From a checkpoint of a small mixture-of-experts model trained on Wikipedia.
Experts: 64 experts in each of 12 layers, 288 squared ReLU neurons an expert, 2 picks a token, a shared expert of 256 neurons.
Training: a variant of Muon for the experts, 1946M tokens.
Below are experts of layer 5 (counted from 0) of a mixture-of-experts language model. Rows are named router (the router's row for the expert), up (a neuron's input weights, with its number) and show model dimensions 384-415. Each number is 128 + 24 x the weight over its row's rms, rounded and kept within 0 to 255. Numbers have three digits each.
Before each expert's rows: a language model's description of what the expert responds to; "comes after" lists some tokens at least twice as common just before its tokens as in all text. This comes from a sample of Wikipedia text that the model never trained on. Tokens count by the router's weight.

# expert 16
Paragraph-ending periods with blank lines, wiki heading markers (==, ===), list dashes and table-row ends before a new section or row.
comes after: ".\n\n", "\n", " |\n", " |\n\n", ".\n", "\n\n"
router:155129115135093120122131142151101096141163139136108150149130132122152114107127126084124077116125
up0:133146136063135117116092143126142139095140118092129134141090156128111136104117108156118157164114
up1:100138134169120124066122176155115068153107139137135080117135126107124181109122139129119135123146
up2:124128156155111158095114127124179094148122134121146169127146146099134124120090120150138139118168
up3:133138125143107164108148107101148145150074153114104161106136125111115167136108129127122117124081
up4:108123171119109088120082094122129114091137092109151132164133133125119133121136113140113115113136
up5:169145117121075110121119143070144175079145108128140125086109104116140074140113125130143122149121
up6:107082098103108128114128175164142167113146122181118151089144099105150110142122104142157120167079

# expert 22
Digits inside scores, years and table figures, plus role or descriptive nouns in biographies, such as midfielder, winger, officer.
comes after: "1", "2", "8", "3", " January", "6"
router:124078120149158083105120084119134148132103079134153120135154124140152096136149122159128165163155
up0:145157116129140142102120148118132179181116133115103105140109149148127139163127121137128083141124
up1:164081128159115112127169145158162180141124098100137125111121112120115143140104109095118112132089
up2:145167181088161124122130168148136135156162143136162177103120167140146151086127086129143121133127
up3:090162136135130150156138107112121120106130159134179116144129163155176151073113133085129082081138
up4:126161153118127158081144151102124177135174174162129147100124108088083108146111124128117147151117
up5:153131107140131130089166130105126101101120118075144128118162153108105142128149088152135131122150
up6:121137123083104114124125138131109144098188121126139111123134131147136133128117108111146110131138

# expert 10
Commas and "and" joining items in name or title lists, plus middle digits and capitals inside dates, times and codes, such as 2017, S.I.
comes after: "2", "1", "4", "6", " \"", "}"
router:117074121147159079108113085111120148133096080129151120135152127135142091128153115161117166164155
up0:127177146143140120104135124078125132078145096130176118139077129147096115142131136160160137100103
up1:134127113136087123163151110125115111128125131152089149085099118116170202158108156096110109156119
up2:135120100063152137129118128150168144119162147133118129124130136137147134103155145148114214131147
up3:123112119111120152134154131121116115053123178083123109125133113174100155121130123130089141113143
up4:140143087128130141168151112117152097139149212114115170147137116168086163122127115108151108154131
up5:127160135136172157133121135146157132123120135152110118133119127147132119130122129135118126147111
up6:115151136118106117125144130152187137118147136143145122144139117133135134114131140134145149081094

# expert 33
Opening quote marks and parentheses that begin titles or quoted speech, as in citations (1911). "Classification..." or stated that "I want.
comes after: ").", " |", ".", ":", " as", "-"
router:101071099118129092101144127113098128116088085133155119110128103147138139107126121122134146148121
up0:130093093101159123090161131158127157104085145163108128108144151117154101146109116126106118121113
up1:135143122086158131145142172136125150169118178096117163125131164138098107098111126113125126091141
up2:108149119117093117125112143135129122142172119086158140118118118133163164148070123125145128137134
up3:099120093126149127093136111149130146139122145132125165136146126080100108121127130139134122105123
up4:153135156130122137123151138129155119140152104118125182129196119121116131151085140177147169115149
up5:117144114089162195133116134123172102129158102137129177111094108116107170148110081103083103095109
up6:145116096150107097111109102150130131140144143082140140144172177142098114127095090145150110071106

# expert 34
Forms of be (was, is, were) and subject pronouns (he, she, it, they) starting a clause, as in It was described.
comes after: ".", ",", " It", " it", " which", " he"
router:055120089138139136110154097130076151101130096120095156122145120136113127138118122142123147136141
up0:159117176138107125148108127118110141117112080133115130180157094165134172135129128130136139100157
up1:130173074098130083133069104132086117099129122130112121111177128131086149147102130126114133169116
up2:133137111135119131123116106149107098183163177167144142124140123114125119144135131139134099140130
up3:118142167124160101141176146120148135154106102144150155127123140161129117151157102114134109120096
up4:088125158135161107154114115108100131119112122119113108130103120143139192123128161166150134155106
up5:095157105115108106121111139107148171131120127101177117115162140152143083135096133090110128113095
up6:133093087216123120128127114125133097175135134137123133131122106110144137131141163143144107134104

# expert 63
Possessives his, its, their, her, often after After or During in career histories, before first, own, career.
comes after: " of", ".", " for", " in", " with", " to"
router:125116148132108119079103117126111105137143138119084091129127145110128136126152111115127118083108
up0:098122118122149115101193127111115144138133123144133138121146155087105137133099108140137154137125
up1:129086115130151159105130135136131173143137145118061137113136187100139145174096141110156147129151
up2:126134149098111135172124115121114054146105114123148183124108136127127128162137195161118128151144
up3:148085085143162134150078117127133107161116097135121152118123107147097089124109133090134122146107
up4:102152166109155129082193143112117114127125096134126148139110130104110153139155137104144107109153
up5:111142141153092104148146095140121106122089130159156103108167098129122143161129141155096129103077
up6:128118125111146163110135101128105117118170111112107107160146109140143141112137135121183140153093

# expert 59
Given names and their word pieces before a surname, such as William, David, Michael, or the endings of Stéphane and Camille.
comes after: " |", "-", " by", ":", " J", "="
router:089097139145146112128129103114141169141097144118173153108152092133117119137131092135133122154116
up0:106081205127134125129179112122182164128123098141167124127148151153152101124088144142156125151125
up1:137156163165095106110122140169106120058081176114163134133121112141109161171117136155124105123122
up2:154107140116116119156112158104101172071149164134143127143141154126138143096130130155099120124108
up3:112104121125114120137133134137110086106129114137125136162132121101110128142133169123111107139097
up4:141125117146115148129105128112123125127095134108133108093138120146159160109167087092154102147151
up5:118147163165125125132132120114127110122151143103135100142142128084133156136113141111127137100137
up6:148108137143164158120110105148103140135168121119112099106100152128134116130132144096122161128127

# expert 42
Digits inside coordinates, codes and counts, capitalized name starts like Cons-olata, Dr, and Thai-script pieces; units like weeks, months.
comes after: " ", "9", "0", "°", " \"", "ร"
router:114073127153165083110126079122120154133099079123150123129150124143147091125154128162115163160163
up0:120160110151147145127147125088170117137179112109111085130152125132110154149146110096094088114126
up1:138148069107126159080134166138175109130134100138137138118116139134108146141131146128126137097124
up2:142153152128126160136141145122144129116112154106135149155165106135112096091082160092143136163107
up3:123142119147106122104142136137157134122162140121079141092122131077139148132178148155098126090140
up4:131172124130140131133112130142172105091125105108122158116142110124107150095092124110160143126127
up5:142122142140136124109137138131113106148133128086100124125153107133144169117155150121143132120108
up6:136159093149152141137141147123153126129167127137132092105148114120124144133080123043118098111110

# expert 12
Digits inside years and numbers such as 20'1'2, plus phrase-ending nouns or modals like government, River, democracy, could.
comes after: "0", " ", "9", "5", "3", "6"
router:122079131136164083113107085119124152123094078128158121129145136133148093127154135163122169169154
up0:149124144131115147126109116155161131169149106102095143122169148117136137107143112102146136138126
up1:152095140159116119137157108124143148174113124143070110101138111141100125151072131155114101129090
up2:138098134095129115117105109137145107113121093157144111121125140157104144077101121091175089122103
up3:162156119108158162077118160121118071134169154173150156132144126088140094127144097097131128131130
up4:158151111141158158140110107137153133128158180078113135099170154125086139137144141103142154149158
up5:126144100123140160144120130178137150119109163162087141191153109070121188129145105104134124088135
up6:135143132129160133114174132128119136186103135134086136092129144126134112140145125122166057099170

# expert 5
Determiners and possessives, mostly the, his, their, her, after a preposition or verb, as in "In the 2003", "made his debut".
comes after: " in", " of", " to", " at", " for", " on"
router:116114153144116126130094147127099147120167126134092139185111128124114191140154110130137125092161
up0:157110133164090168112127142126141142134115172148145127133126164138088115127162123134093130143145
up1:121111127120113116151148147121095127111114081098116126118144127117138148123092106083155154134085
up2:137102155141131183096095137151108123159135100116130088130094151156110174124094128126148103104139
up3:142139137124124109135141140146131099136104120113153114123105085136128154139108111134110116123149
up4:106130084120099144138172139108135167126116137102132119143165133133121134106101119150122087128114
up5:131125108133165134125146144084169119138132101073135160168162048139111151143095117099139129135132
up6:160108116101091152101107109175106126111139106117139134106138093081161145094108126137123144135112

# expert 52
The, these, its and possessive 's before noun phrases in expository prose, as in Schoof's algorithm, the chemical sensitivity.
comes after: " of", ".", " on", " to", " and", " from"
router:132115085113123118110136103127166106116161109177097141122096166102122132183120104154164094093137
up0:121098107119140151134119139105096108169168132163141121162112157122102127158143175137140151113135
up1:110108130099120134110126138139163135126128148134136119132093108112162184161139139145080132150090
up2:140139141144100135149128125130122144126144145094126097117127116119121127135140135189096102134132
up3:105122147147131146122148113115156124105178166101087145141148104153131138145155071169097111143111
up4:087103093121072142151085121152100120122100139127129187135110145119140137087160129141133148111100
up5:102150174130118201175137123151140140119126110117121099105083131119093143156135097099127147117141
up6:167131115140106121111109162102117136114154138148115128132131116162107108149110101121083141099148

# expert 24
First letters of capitalized names starting a sentence or table cell, such as M-achado, K-awa, B-oseň, plus the conjunction and and mid-number digits.
comes after: " ", "2", "9", " \"", " (", "8"
router:117076126146161079109116080116123155129099082128151116126140123135145093123151130163122166164161
up0:130143129103106133131142101109140115129079111108121173090107130103095109135092120157134112092086
up1:125112096116136124122143182179150155102182098165108153125114135162153149089130084095121090104097
up2:137156140110133121122144134164119105110104102155118159097119135127157096123105112127130119126045
up3:121191138135134127128110122107107132134153119085126156130142133141103172122115118126122110156193
up4:103169104115146124075142132109135112129168113150099146147159085131155109113124154133140114110095
up5:158120095155157122106120116112151109120157151137100142152073098178128182119120117140141133144151
up6:129123117087159183116103125152116078140132142184130144138106157152147145128137072095102121152130

# expert 43
Lone space tokens, mostly after table pipes or line breaks and before numbers or indented list dashes, as in "| 1832" or "born 1966".
comes after: " |", "|", "\n", ";", ":", " on"
router:131143122105124135112070136125136099176090115129099125116137109136150140114141108137152139136146
up0:129154126103143142131149157122145135136101101143164112145116158089113122127177115160134150107116
up1:118135157157141116132177127137092130194137146144131164160114130139159113104115149152124102155149
up2:150159116149136090125150122125124081154140163136072113126134100084108107118124121147122113170147
up3:162130143098114143144147166121162179121095148131179177097135116121147096129149152119137139163136
up4:096157155138114128117152147124128146159109129136084104114149121156113091124140113145122166088138
up5:146119116129151152144137130142147145113146170097141153094124148124109144143144125137133120122166
up6:109121129128163135161144156066128088146167128115143081111144114098104116145122118132130058117075

# expert 45
Pipes between numeric table cells, plus nouns naming a label, such as name, title, song, word, term.
comes after: "4", "0", "3", "5", "6", "7"
router:081165136104132131143060161123101129119153109086155121158126128142174145139132086138137115123130
up0:112114135123123149127130175114171134170125120147106093124103114102136136127151113168134123099147
up1:094125133094084134158157110137182107093138118154088157150130128134098156155111149142132101140139
up2:100114131174101120154083144137143121166170115142126128088123155133134099135143158105127080105119
up3:095139118071132144148161141150082154104138144113115136110136136164111133105118148146147121131182
up4:121109168150109106124144155133133114099139149145132133086139097125156128169132136127104110159114
up5:134134107151119110134125119103115105107139080130139139107102140189122174089098141082174133118134
up6:157110177141193106083122115158115111160161161153132092177156130157118112085110102130111149112155

# expert 58
"And", "or" and "&" joining phrases in running prose, plus digits and row ends in sports and league tables, such as beauty and class.
comes after: " ", "2", "3", " as", "s", " life"
router:121078128150163083109120081120120150129100077128152125131142131139149092133150122159115164164160
up0:163176114113112125104126147119124150098090165083129101123136100128135104099113113135170131148140
up1:111207123146061122125147112119128095148138168121125129119165135159105125128123157129130124125125
up2:099126096120136154173134138105122092140174124132165145087057154116140124162140105122127103103115
up3:131165135161129136101118155126091145123140093135138193101091110101135122118131137163127081102109
up4:115150132129106144121105137137103138133122119099132165147150152120152108136110071104099140118173
up5:127134143105151110157121139070103135131130091106102147102083155148074099149106129152125145097141
up6:149154096121104135156133142141120094109155132102108135083149113164142130109138117153128165073146

# expert 57
Commas, that, which, when, until and similar words introducing clauses, plus the line break ending = Title = headings.
comes after: ",", " Born", ".", ")", " However", "\n\n"
router:139110136117132134153120076148080122128116159137127141142159169143119116091114152158086092074093
up0:142115135160093143158101134123153102165130126130121118106162112162128138096170128140151133128125
up1:121148074149148093113105125103112100134113094098112141105158189153172093138122121168114155080137
up2:125143133141134143129183153150155083132085112105152131119119108117124092131137140141102131091139
up3:104138146126156088147096165117144137100074112172101105125136118088157165127126139094109173124145
up4:126123126138137126165152149135116108161158155129098123137134156088087099140162137139108128110116
up5:136145141061102098149113119130167110109117102142126162103144094121089142129135145171113161195108
up6:124130117099168155100138158172178090144167089151116156094126099113099142094138072147141179146168

# expert 50
Pipes starting or separating wikitable rows, list dashes, semicolons and section heading markers, such as | before No. or District.
comes after: " |\n", "\n", "===\n\n", "==\n\n", " Year", ")\n"
router:094166098167120092111122103109108162109081086142133147107100140140106143136138161157126174150131
up0:116097168067123152108112179131114160120099116194137119112106122112145095125135136147133145119161
up1:126130132138110132094129167150140107115122145151128140100111116143106098161105182069126144167116
up2:067153135142133110120146144120146146172095119117129117145154132112111175128138134119135138112134
up3:110148120132104106125086120148156096151123087127112107119085121133113100139132084119097186116168
up4:137131135100122086120141154153144109121121162135131155159136142107161131118090148118126118169101
up5:148189108161105140136172159144162117107112115164098122123108126133073127158171142145134146084122
up6:134150134142132159113160121154149113174093123086113130163117157110148076086112135114126098182123